{"n_experts": 48, "d_expert": 64, "d_shared_expert": 0, "activation": "swiglu", "moe_layers": [0, 1, 2, 3, 4, 5, 6, 7, 8, 9, 10], "router_score": "softmax", "router_z_loss": 0.001, "router_bias": true, "init_std_router": 0.0128, "norm": "rmsnorm", "optimizer": "soap_variant", "batch_tokens": 65536}
Below are experts of layer 8 (counted from 0) of a mixture-of-experts language model. Rows are named router (the router's row for the expert), gate (a neuron's input weights, with its number), up (a neuron's input weights, with its number), down (a neuron's output weights, with its number) and show model dimensions 0-95. Each number is 500 + 40 x the weight over its row's rms, rounded and kept within 0 to 999. Numbers have three digits each.
Before each expert's rows: a language model's description of what the expert responds to. This comes from a sample of Wikipedia text that the model never trained on.

# expert 31
It responds to: Name-column separators. Pipes and colons just before a person or team name in squad and results tables, often after country codes like GER, IRQ.
router:531544594504523544481482501513524458497443472467534522427581535496520514465514476544494531477542526506474544450505464447530492497477531461535556452534505510472511504519463499510535430513484576560489476551422548456545452580506501419453531539552560434431486474551509502462530469440560447518
gate4:472457477518540475527533498560488566490436492474483461441468430517550512546468533481495474508495522459492494450542487461571543572504504571454479532538557476500527500568494489498433476476594431509450502443490526482475440568464496492560487525479466534451470606444546522488508422488529457476
up4:585474519594527568489530471464503500539501537574539492528489548469497478539452586574506565550443525488461533509474454504416470541583550479533570528480483495508502457487476553455503482523517552505518461511517538486512528469534477466438463524461494558463547497445464555477430533538544485460
down4:475503506490511433503480465476482453506450508522548501464471588481546546516458516446529484530561564444516476459485474519443460534463448508462485476513525560477462516561500550621537482510485465523530584436443511511525543463486512470460583479471498523546517410555501495497501389483510504526
gate5:533520533558520502442568554535455489511542518552515532479498558508462529534494534457526498539514455472527500457475451466431504462518482470458591523460364467525500456511446596490501493508498574525496459551431494517476490414524549497474532533482516500517529503473500476413515433461528519450
up5:495517542498531439434585486538497485440493460493544569452522460513467539491497439448491592510491477501534472520527475436603531433518486502464481507521560557508475456465527510520515556492453482578481610514466484498403482513573501506526457569542553512473525502497498496458482533533517524495
down5:515501513492480557482461574505416435439482523524496505473507493469574472493504553522537455514547532439505516546518533501421446559464493498548500551541447526478505510564470521492486458441507510536516437506546470489598459517514489528462536395492453512608483535503525522543444484499555562514
gate6:505501456524496504481468566458426537478466476459480537423480459475508515505512551519521475529490503479513564496492462482483539481597405476492486433548489507518464571506537495508561430539519488575542464457410536461450429407417507520479539483539527496514562496464517512491537438490528469531
up6:509514549504462464557440497538534512475459519487453473517519516481547529508522484539458533524500571514540540485432547511535515547488513521493439590509562467492481491497538500494488541574449507502488450464464579452526455612553539555502514527564580510496434528504512462498476558484483521619
down6:454507471502470473495519458481370495514526536485475585470526517563544449457541557442485498494451547569532459493513437543556559545547480483526489457436520399465489502496471505448406541489470465484526474455464544535510544501433512502482513484472479488528461501479564492490568479492569488504
gate7:450499448540442491470483553504594551474520494504549441485500459491517479541504539501519552455446571545447545453559566521485479527467504508468502450472446485564504456517542482481446456538506479365442476495544471450441517539472475561561498491478558581531510497506470466470475497462488496514
up7:474517492464477526497580561478523563482386438542474516436544485505518457494485533539524505394479518467463523505514499501496548530505537533526495546510507473484565433532497484486478428529452542495527559501484574537487445447492477454488492365489471567501464507482461563509497518519449545469
down7:509487511446547455508446557498470494519408532514494493492489608464570480522558489526520475443475467483507466503475494487464488437504462530518522516597436494526555443480472487539540563456446514465493498468539503440527556516501483485453517525524495483535529510403517438606545530553458439522
gate8:559503473579532547462494512493522454529533517479489520470539517505502527505456526469448439504504499490557415457506474513530569536514545477492478508510443538476458484517578496467617566547476552496453447494464461501579456551547474486549508451480455510554493462442510456560526495452588443508
up8:523527480547548551501496495520511536498456566494441451570566496472401504553549445457514442546519544499541482564482482440516509493557555525545473541517445501510514498495521486474456555523538460462514522476453473615426507543472502511432441452523524482504451533454463486458456491513444543454
down8:549513522471469450445538543521503600540483508450443387538477485496519453537441503521467443527452470493505437507465518477503543581496508559505439543465536550508524538479518443463597498435460445494472566524529469543464506548478472534522471492499538484532508513495458536465427451492521541454
gate9:393472587487462438477498543552474525530559495515508477509574553540512552505478546549481512561454520591506528500510475519462451527462517503438554518540507457514452466401511542450498520494542531479488508527526486497498465478533490511557532508552587492516496514444427497513432444456526533560
up9:510472527459492487492521446399538535584508581633542534543441520506420487481502489543495517533525515490548525523600489483541486486585454531556530522527493515443454505521516481516500495523534528419453519572524525491449513509523469490455519488534493545569483522550570483519517536501516500516
down9:514486495549522480506515442511477543518512526503505467426492489453471517476453443452443518506460495471492467475617532457493516417514445474475507520473502471511461558513522441564505587477474508483543530536507623502548432487476434457473389479448506507484467537456572478464498534524496487478
gate10:495486462522514489576468461481498515539492507480386532499486567517600435540507481560474500458505494548430436556527560443470526502465557565522508489455539474539507497494483534458455496554473517510472543479567458471522465499517494526578488570445521581475543498524478462532520481449526487581
up10:524487484463453477535518500440517520479466546495575545495507540469591443499550515554553548456567487530539524540468585516515475497530502529511502517478423478492508559500467519491521460465462588471436513523463505539515534451561498470505476486454451505534424503511548546419474510598508469587
down10:493425495488543554548563532510532475471458470512608532467480577469501537550461463560565478455520467477501503537553544546505460496563491480481518520510559519582505500518529530527475523538499465518548451559433421436505582520501537504540543522469544486507514423460454463476522518536495533444
gate11:573536506611486431498520445484477523501461473520525544463469491466502551539493523450508476530501504499503463462571549559504505540563480540449481589503521534530507466501440452510516444543477508502535455524537512528496492527433564543434557468488470531461455503523519552462594451486473417437
up11:478466469454528465479434520537427549501503513539562472518590484527463473459488531548528527528460492533472517573465490536523552507487480434536514426609514539507463502561575519503498515450479534449505463516549504491443521503514500446497548544578413476515422492493534501517518462576510496435
down11:483501505464593499483553480506494502529559495436475439505561529541493540554482501477496498430553468488583523500564520515463411534481489506437519470469425574472497441541492495473485435529458495567530489438492492481530511503501558518479541495418568510487482428562430511480525528502432549471
gate12:470512522510508443548479582493491528505440541482561436453465431511598488524470470532565516496458528527486505470524510518519445392477482530454473490430426427525516449530483399505427505514524544545461467501459444490503503451480506450512490440532493520460519480527509432554512461527459514502
up12:510465384506486525536508481467489449509491501458533451523502523513447506500416487462481460502478494517493453480571520481531427512480494558403518470504586538576488516534473486442525499438514457533512442510588560580461526508518454488450493569491443464518478539564499476468494538545490436518
down12:491528607470543505549513515549554573460496525475500475481517511530619531527505451523580457486545480491483567466465515479539488525444450520523465461471463381491472483517471473481487451575515482505475511508510440522573488481547510486584501484493429505525489479550536514560515453490561463492
gate13:498508433599478548515530521499508480502513473472471558511586506488477552439446567421482514511510513476513518465507437467392541506521482503504465544556482521537431457457534548497561480488430522464491535511471480432489521414461536483483503557493475452541539485464491422508475526560575500508
up13:499492474506511486506434503518504489626447542551483520441467530488468461415481471549492478456429412558444491534524523583552456496508572523435559502500516555540485475529483515499485501552484569521488497505507460510552457495448504525511570480454426554459508524522490489502523593537506471479
down13:488519466474483450562482476503492537469543527519484485508465537541412465540493465486577502497456465440583578480534507565452515397451542480556453511527523517493514465482497473505364467464515444482493552475565507593501548542504511480508441478519515516442481521478475480505479556533497498457
gate14:498535564489554505494560525554482530475541545470560500471524520508520433605503506548524421551494520555500571534520524492478510582499445502415483512509467542511515515486476466458498519548512478581522513553462480472436448534535489474461522504471480492505597498431470615476503479533448484495
up14:539469473575503518534453439485485488497570499505490572545499487548431536554534455517503541461551492522530525450486479510459532479510508564486545538456532519526478560522576488509580466534527456519472555477517531544487539449512532515571516442504528556472462489557663473495524517496464512495
down14:546563483524492490463520529514510491528449531460494438485531506520466544478485534436506522498469478409471500481500534362512528554453510521539482428549483441438440493453534519604467525483496520482475449463469453566438528519510522527488559537470464572495448535452427470505472470501480526479
gate15:496533474471485474531510517466470479450513462496605422493490532508514507521493492509466492485473524513529576412505416573450459385511520537456554526474398469413489506472493496529495449510500521544454556464478504414502496475486511500466478496481523442434500448551533488497529484499470541576
up15:468513513493525492491481432488511518587570413562516475443543524484440552474541440493458508518510454467417569507474539528545489568451461517498532517552491492493458400496519469474523580501540466544461530465435453466473451508529492535553500473507518422459545472546455491500480484534504428502
down15:498463489479492448472449547520505458529439443474529488504551511518559444575440537507481438448510518552508468585430485499471504420463483518482519473481467445500564512506453463482452477492506471423478478447563527441488520488474525495512559466501525538448494446543562496534472515424578510592
gate16:499594511538519475524489515558515550497523545436482459499544556502433489590480486492478552474482494507536504490558464436442482495420483519559454435528464478517534456531493476494595515448498547499463460560500517477448477531440526458513464484520488518421526481537507442503518459558558568577
up16:400483445581421551448502481538458448499480502493580502498442506470518474494535532508413473499450500476506518515428524512479450490521563471560470527488537554549526518486490474519514431438511517490519532465380497513476481565458474480459486559579483481496574464516524503482500447528480505452
down16:550433466567552476517484471467553489408534487540523551550556416480519542442502513464465519488538481496536481489427480486471500467503518495459524589545533488487467423520535477484541406454470504414520445472505492473498495486525418516575505530494498514579444547487497479481524537448509456464
gate17:509474472535452434490516561480545518455540478516531517458497457455546510499436453528455537462433516488493499482517456448501437458520522636516549546491552490454505479441504531550476553531495518440484497497547502545549484514526496509493529454472464563518532510428567515482599536440437559519
up17:499547457534436459437508475532494550513501481507484526480448432494505496528363502495499511513458513522494506479472507478486566461498395550434519515492477529470461501442448504552517469506517489488450463438446503462435514456511543492495492555398495519514531462486460519509372460436502510522
down17:520485535539509488494474387558393471465547477540484428505519549463473439422504516470584542503573533498530515470441526487415472592482552440523457420487499460533528467520498484495515510476500447464455570494482519557487522514502499571512501516550504475459475549527487507520516467478465530502
gate18:526493518562490510503449511519430459448641549430457614498506504510494498436502495453492462569512491489515499459455472532516492482463475409449428449551455516437494494490458528528506519486493505529531496558534543471563516527483482484496491509462383508497520494496509519529455457555533490526
up18:550482511523505486471480505508489509534555497442495549545532476484479553452520503385499464490495454511526542396448469479576586523480509479459473520534504443473527567451483456469513500509449546469566479528502560440574511550500533517538453480440520498525450502511550451502473447467596446497
down18:481441457650489562505467454470479437521541522444445518500496538516520536457520483396492519517491446500573469461480468570482479493512539485463474474532453560422476506506467436512495507556459546504501489473449512464507474521507478507471565530485479569518465461478488518547430421495514489548

# expert 11
It responds to: Mid-word fragments. Middle pieces of split words, often proper names, such as rac in Barracuda, om in Ottomans, Colomb in Colombia.
router:500563499453496544477400497443484472523509512493568544482488513493543583531467529538494560483515563446457497527552533495604529492483539470519516489545508471404596586497511553512557449519480544508485446504496527482532497583515562499516501517464580501492459517545545458449484519483508508529
gate7:463535519509513371491497518482440384485490423493482486518486483514545489501393506542486500562486524414521483506526517518548500536517485512518476440530485501499483555467451500526461523461585450585516488481483429476508537526451497413451550496532474570454535504538503487535506529542476520479
up7:563581506526384432508455515489531524544483512462584511481495499519509450438490488473475489515534491498494459516538460459562467504471483509545456452535445514535500563590508464536552458578527543551431527452501446444539498513413545474514571542507453478511493455523487513516470480490471451490
down7:518428528474512521458463440496478560478454510474530459539494505554470543518565441476499506471387477555503575490487439455451516548471435432525456479443466490432528547503477491532530412569506509475506509527509469580515473528483491514434524506468553494544536482491481419504518534528425467502
gate8:448537464512502525466456485572431515531546495482551496513482515578441487601486455497609413474505544469495527529531545504551548509550490483497530478553490442553535529477491521534542440510527590527506544507466474554492539478518431489543455514525455514515456432528430457488513499444514505519
up8:545521484505526455533501493447542499488508482444533502526530450511513432501484528499553465506505488534549501572565516518491469491453424561446449477543440493509482545520514507450466556510582438401529489512594429406409484539502508491496517475476486431537517557496492555469463482465538461494
down8:438478514457494538573474474507472475475550552544529516487563434500454483568503492425497497455466460535524456492438475547377474493521530522516528510512498495429583564487537500513567478505475567562558521547454492531510423453425487500518481454524514549460498541511516533548506503557458498509
gate9:466506480505526468555549535503473516499496518485439480489461484512519494561444489516428530522506410495495566510525533435473462452471456556550494578502480454481505483532507477505551492471546495431550593455413511503436566518499538513466501550473548571558432458588505516529533465550493486547
up9:491500523540574444489497520534520505495558455533563506513540479506439436546511537438509507564529473614438538542489481502474594558511490471532493542493466443515460490433476494531534558551534478553455556521483524460510593468565504478519492493425501478526520543509548470452476417489502491518
down9:459478533523556517459444476476516503513499451476514520469571477527544517594555544506500495541519473536462451515496475474501534570543464474499518580478518461503492470475500554447543534500475467421531515510551527468581506526463444506496534626443471501534505493500560512580531514610506512554
gate10:519572505463489530478488541564460548511577411526437489494570480468441552540484534459498487490563489453487502485490483475496441549528428457471494486546506413528509520445556444525529439453531503500504463492429478469484588537475511532542513543410479501438502488514458505566484466529539549481
up10:468570479541457423517504468487542475492481532406505476528496554500536575536525530531491519478515533499421509517475539510472473496475493452499460503427436510505525469516557470513441515601525421501503516459493568532473526554589460533534528435477499490484506492444489395488574515450480494543
down10:485537500459520494473479520550596513476496482468497477495559495463471504481500490496597443459490575579501480571415466522415540465502543466475524556456478463489513527533433414487548498450518484431502516518534454508478501533429520565583562466472514549541515569489512519506501499534534528531
gate11:535499470482465457520607546518412550459559472553524456464459521535584484480499547515476457511525443514473458450550479512467479510513504501475515458410535530510471457551511469545502431562507489447544512448549468441481474489519448449526526485503442538525508494490460397504493545527502425458
up11:474550558497528473522539544495525417405519522475543540478472554544496456519595504620554484494570513519556493507461475540509530520513513555497469492475515509489500494481506546477512536570462452504506554416517521520498489452479468587501492458471511498580606512453528506484495571516473504499
down11:489513565555529505409455516484435484561420507466487567487544513492504501472454480417537500496457510505496500524507473536607557491479516475439445530525517505464453488459510497466451584488526498474432497484481545499413501463458464533465495538541443494514469546424447512476491453505487449585
gate12:447487511500441509507545449487407427478530580475482518483546469524509521436431551499527482464437508488439543516532498484515517521488517499510565563508457490499499511561545437458500407469524563524524490535579428539445452488465575513511499512505473520437457549470475438500488455559542465477
up12:461505432522500451520462490533546470492523463507484454424514447554495513523459542433458535482534513586478493464436465406540507440444503462541522439526536467515571465509490540494467466524444541469490504470510515439441569443554478495477527543516528500445535558497514515513493447389473527531
down12:522548488491491526548496521540574449422475491492485595480546435495469514470423512516503497437466485482494495497483427462488508484454486572500547551506562481538508514464506532474506486517456534486565515492500427559547498480419588522465557486399531474530572524495440537547525491500484571523
gate13:495517508463462462472466598500548527477549483519452522530478447380522496483534518412499563454517495524513542524480562524491494449541473545479504470541494511472448503431465565472520474506467560528449539483489523560470548525520470497481568488514503479547467426551545573581543495541545552473
up13:534490498508523505548515441566535475436491481526457561526569497607484518490428482455443509485436531484532483516485463431477473517533576498476439495531463532495471446478505552477487537482602507481458518529541453574525492483472392582522453468459503447513484551513485541476465499460518474491
down13:537495515470499398418521469481531541500461564474493554517522436517438511544554475521495460536523481493408485522473463434554513431461540503423494525517472492534441517455599502465483535406473537491509498499557528529547506502425455491508488537493518474448491461487540495537474562459490541440
gate14:503522476495559387545501366521443529534523497520500522522532503547519495430473507540420529501461515548494489469475486451483423441489570477493531457464478531457501482478519494433498555490524464500477408557437441518568524512510536538491555500504515483549558470537524472476466542508522470549
up14:526486451588491433430387448487545501538574504460443449527529556489478449443565528487566509517546441514507530528545517462478575511473460444474449555508565554499465466469457471514511533566499556511519508475550469451445521505461488446501505474478491495494534498548520519485511479436493453475
down14:505485508500532481383472526436510524551487563476491499566488521518487425487543506521501486502532536558430476481508442472453495525537479446466470527432574523444533532547561534549468557567491506509536424510494600496434486517499485488558545535485448539496499517549423517463508537467496475444
gate15:473512443479521476570540533526484493484526481471566522490543532472473431580460442539507512451459523498614451468484500487487446453498464546558489559454520545511505477503452493535500577489443474486423530494438531526492499460567502428477451523497467559539425524510476540428458525539453477490
up15:442498457441538418504462485428454543508518484482510564498426469529585528526496517593487465471486550470490490484564548550603493502511492472533470484517551495525497441479529510540468485476511514552482552445433485487501503444483520540434498513498452508535563511509405534518580535454551522511
down15:516507475513545449458471566491542549559517452508449516466511527539538531506507509483501448448417512458538495510476529559446431521591466527501500499520580485418503427514402530489483556498427538496526495467534446514503473560442497466487517452453560500505556518495501547477498416537473528547
gate16:529499560434602560485469433444449469533503502474501482556512506478485495551537458456444497437458475544546520474528562474499538475537538507448492440419475481496513498578470572517479506497461526547561463442529527439465560477497467539485527520481532531530587542445508496519495442482545533549
up16:463482486591506526516562441518481506416499538453424587480518481452488494545489444433551488518390554501441501481469551501559513474420491508579490519511524566468478419491491498523447481520505500435461513502541492449491447493439567510479494471472503488483471498487506552570498517453489482483
down16:529556515513625482511455568516539582519515522466542430544503541500470492488520484445516509478486514544491540468509537455528547484601512559533513518479569498582450492461494495502524473551479483494477482508567595447469561509544481494496488537484551494472493582564436528446519531501493506549
gate17:524467482526472522488404531424552517466517488522499416461433505432470532491527498521508524512479468462404447546503509486505436505573476490475442507511516494463477544478483512492512532570487516538448437495497418408464508500485445527550486508511538434449554439587499508511535501520496518584
up17:549489471502523591484551494464535505491550523572460518387506476507457484492489508501457491478512519480499471527599487516467531503459412475503500497549530524533451499478567485533474550476534436483514428478430538477400526473517480530536470577527479462595448525452485520458526525489458475550
down17:465472500518523504496404500497552511523567483512426424430462555544461548557543540519541471444472488447555504505484535512467486489504466504537474527435526492562523520491454485500497556520438483552521423529428449528391531546476460477496525500553578486481576490493502496484557494529531451473
gate18:516526502550523511461466548501608495498479490561474493467438481583518451546521497488513440519471536532486496514476419529505522533461443516444499490471485517606541563513515461544498486447552546544550513436520498455496460524559525471509511439573509497552492484552575528506483485570460485410
up18:447509586506479531462495538532480442533490418495464535571480454508455519494534529491476417413449555528554479542436520507535520512495510586463537445505484444512514482472572486450486393432509499545510533498550496467534527520454487475540473482433521476451561466452467472491488480527541531529
down18:541539511473496479484484431490473461543518466532459451464454522525518487436445409534448537479558514501464568439509537556528487492517539434577491525548474472532497482514498536510537515445572501447517467431492475500519519483611482515512477492528477469473519561427524567587513414465505518527
gate19:490486429590509529495494490515520520498520462443478494511466488513511487529547487488548511511483545448556469521406506517559587441485526542486562521409468482486493480500566484492466444485426488509530460527464465522515448467593448462428529510456450492551570518500547497521562547485422481546
up19:523434508546529444484502520491511484510508484542547470470461478527595476433441543506571480496474488444573624499521505439568507548473505447503493508514488517479584580545583521492510513540552440436458463497498483480508457520507459471540525526505572493463502553547549507493517517492455560503
down19:551531516512443563504439537508448541428515527511520487496497429484478553447518435415489490477461483495572409455477481559496554528515442495461481533553537510447495553494534469456507498583491455519504483406542445434561495500534466475511532493534500509465590502536509474542551481497545461506
gate20:539460529497462477404609465533511519457477542538533555614476507500460502532441533477460488514514516534496524553516539507462499496511496465491419509536519586466430482505514495510519522509505433527536474465622511484531526496539468469467516522459511472463515442537502495459467545545584471557
up20:574495538559519484432532559476488534541478520443563457478472415550514469473526538584509475511539459508550493519462498488515470577466494505509451384409507497561493484529585448464452516490514539513476528496486512557483452411515468488526550527495495479505489464507458494550564515538545508538
down20:455588481510465495537505505503555487528531493468558494437498511520429540544531496534547510551547514462540519448494485512443517561421519491558548502438510523548472459448418496473485479504480545508492538471473527531537522452463547479551546495475602508549522583483581476489570532512544466432
gate21:433455508523467507506509512555493476500518512468454487492491428471525517424514510459467495492431394538411442468496510512428531523490424440509476524467514479541501440490461531444563528468546472489451430569551516465535531493494520468525492420446534525484440440496550546489445534468486561502
up21:519545481462489474465437562532504484553465557527497501432522426537497579499456473500450460444536544476484476505468492494546517446462547553535495503522505503496558537443428432574460487497546543521533443428530529501554469443499515426512493592474507470564498511495560469571491506464532510452
down21:504559521485539428508528491529551532504518495529545423494523516560455414549476486556527440491417499526514567464509510476454528480529517562497479455472534489537527542534454547467419482496470511358604503442494536543492512538466471510527495518491514501541504508530505486519498545472568541555

# expert 19
It responds to: Name and nationality starts. First names, middle initials and nationality or place adjectives beginning a multiword name, such as American, John, F., Costa, North.
router:505529615509499563441503479558523461467522436421499560478543528469529545446512471485471511428550550469477517528516500490536504534522506451501504459516468512433513546576467564540533466504461577518484483568465495459508488565469548465506473543499594463473478479564533495474501562451562483506
gate0:467553567490500465530535483512540452439452537399490567467491449523544546458517482504455526437572540501481481513474461529538492508553567498443520476463501496518488482541466487600504412522503522475479541500460550560582528538456510565475509554462565448465546527517471471542534534487488485546
up0:583458495572493515416440541504504527509514451512481496497513544520528461479543523486525512522515517525491515519469521553512604589470495440437456569490528474511454525522409563427491469513472494517436490536534450471553486489483515459432499499504504462471438407528552543466516470440520451476
down0:466517525484555577466470551428531512536555493496510479501466523521511470543452460577553542498540546541475501476518528475639506556470467500521531553535481440526517548496462460507505542444446467554497478576498495481526521459565452506457489521521505576453527447516506548445470519523589529516
gate1:503512551454516521544525496503520395509557517502528487442488517445496547548515481470469567516461459423559494506470559470509464517471482539435502377484480517503543462522446514586460496519486574457483495527497448468448519532543521473482541450469459496499503435597561476524519525515508571528
up1:499499469518549464567491527512501529478523527499526538477467454555507458484554465536540451441510534504512561429469497579432429523473515517466522547475457456510514525522477567549490502612549536436528496497543584513463471468515483462531563500495510478478493577388561495555462485500515472538
down1:515597525463542495513490503489471514406516564513534463505457478482460487514422493468440490487540564461440479497530453472463474452489446505498516548478456565533546468472496496470485417439512524556471559422513571531475479465434491500527496515519490470466482595533499507499549526440402511462
gate2:491512521403615479566514492459516440542539478410476488491484455526508516517565494507508532498487578536503465493461455476511457469506482510492460502492523579578519488500518532522472503411502485509493482454457519487455484533543462522495442472453421437543515507586411555486510521531455545470
up2:489562502614549559512507497473565518501513463481567484475468532563429479510457452479598501484512454532585513542494565457497513530540429517531512495511453486422492550455540437549495539489517545395459511542507483469507502491517514526520536431580518484484497451527510501528496510478547510537
down2:484514471435486605499487499472503465504399472504525569480549559479453458536497555512478493547509498492412478535586536518473492512501461492474471492505496472460513537444571550445480495554541489599511542462529443451608491457458498457514481474474456488506478495491488442497501508433457445489
gate3:485523460506517435387523553469494489540518435442503576435534446512491453501449542468535477512545435525479514516448560520505512515502447560563514519497521517503446444551469496516476533484492540518414531464541487439468485512511495501441504382441549442473482514554486490524501550516467497559
up3:517543467496500548518503514500515423514497467481517493522502467479505570568523546472471562431549530475463484523483532604564460536478515516529456516433492489466524555458457518486537498458466442548505471558439495488511401476574488534467392444528559504492486590516470453508488534529512546486
down3:466539582571522392473491534518553437494479511499491474480535544477481492544456490492526402514458515530480564508468522491520480440566483570537465536495546448543459458535436504521454509509518476455482445543529489520514542551454435455569468429491463516540528481503531525491464523468471544586
gate4:476443496505464458475526511510465476459414452443452501472458433499443537432426490555448493511439587506429497508511478436484436558506507521432521461518401507509434554477438496455493548489500539533453508487552460449520504512521450516547499490548510486477490513502507574509423494486528542482
up4:443490501535426490510414491577468545474474533509548504462535464430572457496465447492488511506511498476485530486535477489442530483464458580565410478557482496533555503436475528510498410552518521512436531498441517458484449506493530466481498485492514499479457446526535571530520496532583587519
down4:487531505489461577505534446501436508555526545468499551485490531569461521525571454494501524462507458456491440527504505562411469518508460543514569517570434496471463527513486516564572551540509550538549538485470407509490468457488483477464499488449509491572484528408461478506523506547444511567
gate5:482483545523536468514475577466512524508573527505502512433531443527484530512500593546489528537605502527516443568480528554521517534487463513521562498538498479532416516531471494475432417479491496526493464536531473537432460497408503426525446511557559504508475564494478450441516466542478528523
up5:458505438507489483446474482536528511518501428425471510529473517490536478537507517478494468487537474528446426492484466454526536548530459514459449516490479509504488504535548508461518573495469501496396544588522496431617459480434538527533433570505482527492423497572532529526530509478486415471
down5:475444548508479471483483507470442533484529503490473453512491465456470389485523575566503459467516460499478542542596465442572515488575547474462498495489492453551536500474496521485466510507447461438494566539420551530448507506578542465540581499487551501526485545492520533547481556510465559516
gate6:472534530472431533455464535516524545440487522483514541493492583517523507471498478454541471505560500479465559514506441543512604473570497523478524517410496494447431524401462524562436438455465531477493500495476447438539490490541480487486482468478520454497547556450543555506486541473417483523
up6:476505485505495463509554534488519480512434452471536460470537480426569506497488428478486503488504547462565510493479549498555487443456467488510493465498474481484474468485500519546619535559477496505491405572492409526465539432527522580535476472575477517543434507514439457540533467546498557531
down6:460499531532536512487601591505559558483516468462526512526509507496461478421515500507430541537517504591484557489526550541579526525511519501540544502495517507436475496536506413528546531523438515496401478553456527612450505445499477466467554507508481482513493543473483504451511511500443515539
gate7:514459465488508614486543505471588523463512484436468480500454521482514447549511494522479464533490478458483474542474548544591550570580561555547531545530504515472453594418541467496455484514443491465439538500447524485480487515555574504515475482455522520494466548494467505526502517471435525515
up7:552501511519531492540494428547430495453513516483445475482504517493519617509559476506488532580463540518527497511543472549568518513445582493501531482459471568528523530536538478540480482527428471598522533488512511532467493467509487442507542467523496536457560483408500506477593486565496548453
down7:506536445571512501487518528508539542519469463447461490484516578417541518522549524491491445517495511553481494491621438561485544533520550477420504459451558531523471418549504469483412485505474511520431515474427523467444486496537511483479528447458452519536466538439546491478513485440504514464
gate8:458483513478520484496508476552505527570541474502467492531487497460544581548537561459443525492459466459473501471518454533509476547460469494585500391537459536509530506479490471477553495465507523455427454482449437541561527413509530468478417455494444507405466474511455476511537553479529501561
up8:455463489436501472555463501556506468540444464488483496482506446445494538562566569539425509553485471526559433442490524500394503469552566472500454531489537460502515520470431530571554535516483540537417536460518494513551484515499455502551534480439489436518535534488438522540506529537491519524
down8:471490458456521530583504560482514493489467589549460471496543496486426532485505568470528452530524537466494489497467505490483538487471599558481449547446518508489473455492470469511510466548488528568549494532573459551491507507527490470536453477445544499571487495599474449527440575454457492430
gate9:452541499474532478489489442491455475516455503468448561599505522523532466424461577461485516508480524585479481494504519442408502519440487489516519471485416478558502487466461456484471452544514469542455463558505546530524553446497541511523529537386470492519528539507513553546492495504484594476
up9:505530558518509445540510482491449525521469534524507423541544509455477451481567477484530539488462477528489485540443495434598496557509518464550436452512533487504476543471501467496444483455494486564540519585442517487426457515560505473502442495536499497552562569521507549519478477540476440611
down9:470513446476489550543525501507476443492506455538490587464532518523562484533492493527491494471610510533464489416566424520485486436512507506449549525461473489485461478489475553476551501509485508466473434444495449510606480429464543516532492532443452478534508416510531506510525450431472513424
gate10:504513508468468488547447401526473486430548519501471512431529526447504569538493525460467482519484496482512456530507529512487533496560376448511544523479567467552492519532518491392536569519408486481511524465496530501478403501448493491545588502506503515435521496525502492511528564489515452478
up10:450533514481518508514421531525501491554451434420463486512516546548492559528499469580465509494411490538508529490478539511487468524524493574454447425455478492543541463496538463556499468494429436408482460545484496491538452555472519510515493453547516444498520513426426538479523463470459494438
down10:493437476470540546523457498495518546533439500423434543502528519560501567553513505548555474555555475502490558465523445519481536503461535529501473519479458499508525536495504520540478480497547472493484554503466588519449519465592512483519451492491500441525443358482570449463546524535517527557
gate11:463501537415452449511576505632451501547442473593539531439521474472541560533476502464486485518488456520433487540531491494487504531472502425458475501524588431532574498478512496528445531464459500479498481524469452500497534549586473523526542508461484515470502446481472469564489493469486497524
up11:493482503504538458544526499470509475489445516491452493479551476537482479567515427461481466493479525414416513565451543442504513495523496568530559479561412595481441569534499517530475509492506445430423503458461505512520521431471527481511471488471473531462458428552553497454567528479494484484
down11:454506519507492495630449551470544538490538469535537522527501545499449527405471478531485592464468519522484450461444510469530525462537445577467535448488556504501517453518530460484498575558512481520580548505489505528559474507514531430516579548472493525486532546531498493498420536521510521531
gate12:510531511522501501399523532544481522539471535520542490485464465570475512510469473514464485591505510496476434573520477500494547449488546522536448543606548526487493542451564492447515538527499510497556536482477481398430514446509524445548497515504546556486378522487517515471507529450504451501
up12:567486533509542520460575514522551516544446489516543558508565477508487565458545478490514490427523499475498523492454442537441555518492479442516485513519548493478525580496529539504568497541495520517536488508488481521479520577509516351531487509438517504499469523531539543491485580401472477569
down12:516561506496535471503495471447554549459480510537448517532460492450561522447488496529488474541551536555441468536525507510568558449389493531494593544439454467496486461477556478511460472442572538565482519520506578487494528486522455515486440571519504494512497549503443521442494520496456427471
gate13:495482413516460462482504561495502538523555475508446457500476456462518470551536519478587498527531504471514502561477538495525505501489472527542533584489452464475434463536537489459596477510552462517496477480561462454505423447563607442541466420515523548505527457478521478495523564469452481526
up13:475509520462537478481510551426492466520494529504482469465544512581501513524527496478569546494542476549552454524492462440456556529477547555455558458477445440563493501532535473426384493491492522483448536519495476466527498501527445491404534531520489513500517483516530434495453502574543569418
down13:493512499545570507508548529435496461509502441519478515486506510439468495523511484518522488491495475485479504479532560482394481520476516550504430427517465546461478559587498515509480428517460538539542537456453548427466617554518529504494525532533484560565562525501531498490443395534523495505
gate14:470503510538455519543519570529526523530515460562527509470511502552466520450480470494523510496566470458580474522539560504470485553513420527497552529449493525491481478510524438488489489470481470501499575499460593592536448454559509475451544446531459437555427560469441513492507453407515518505
up14:477515523506422485440501479443552522530490420504489491475547445517435521571452508490501554456543515503521455521481499460602443438568530565497440487440531481572433489545489571482480494493471497488484521472544506430510475431443561465486501447503533484494513431468489540485472578535499496531
down14:449545464528510497478527545517529561512541542536484463563509479531471581477525535524483522477503455500506435507459461434403556542551462467459521509513499580470490556504508489525536542470504539423481562533492553454556473455533482500415426467540554467467532548502578465497540534498527476559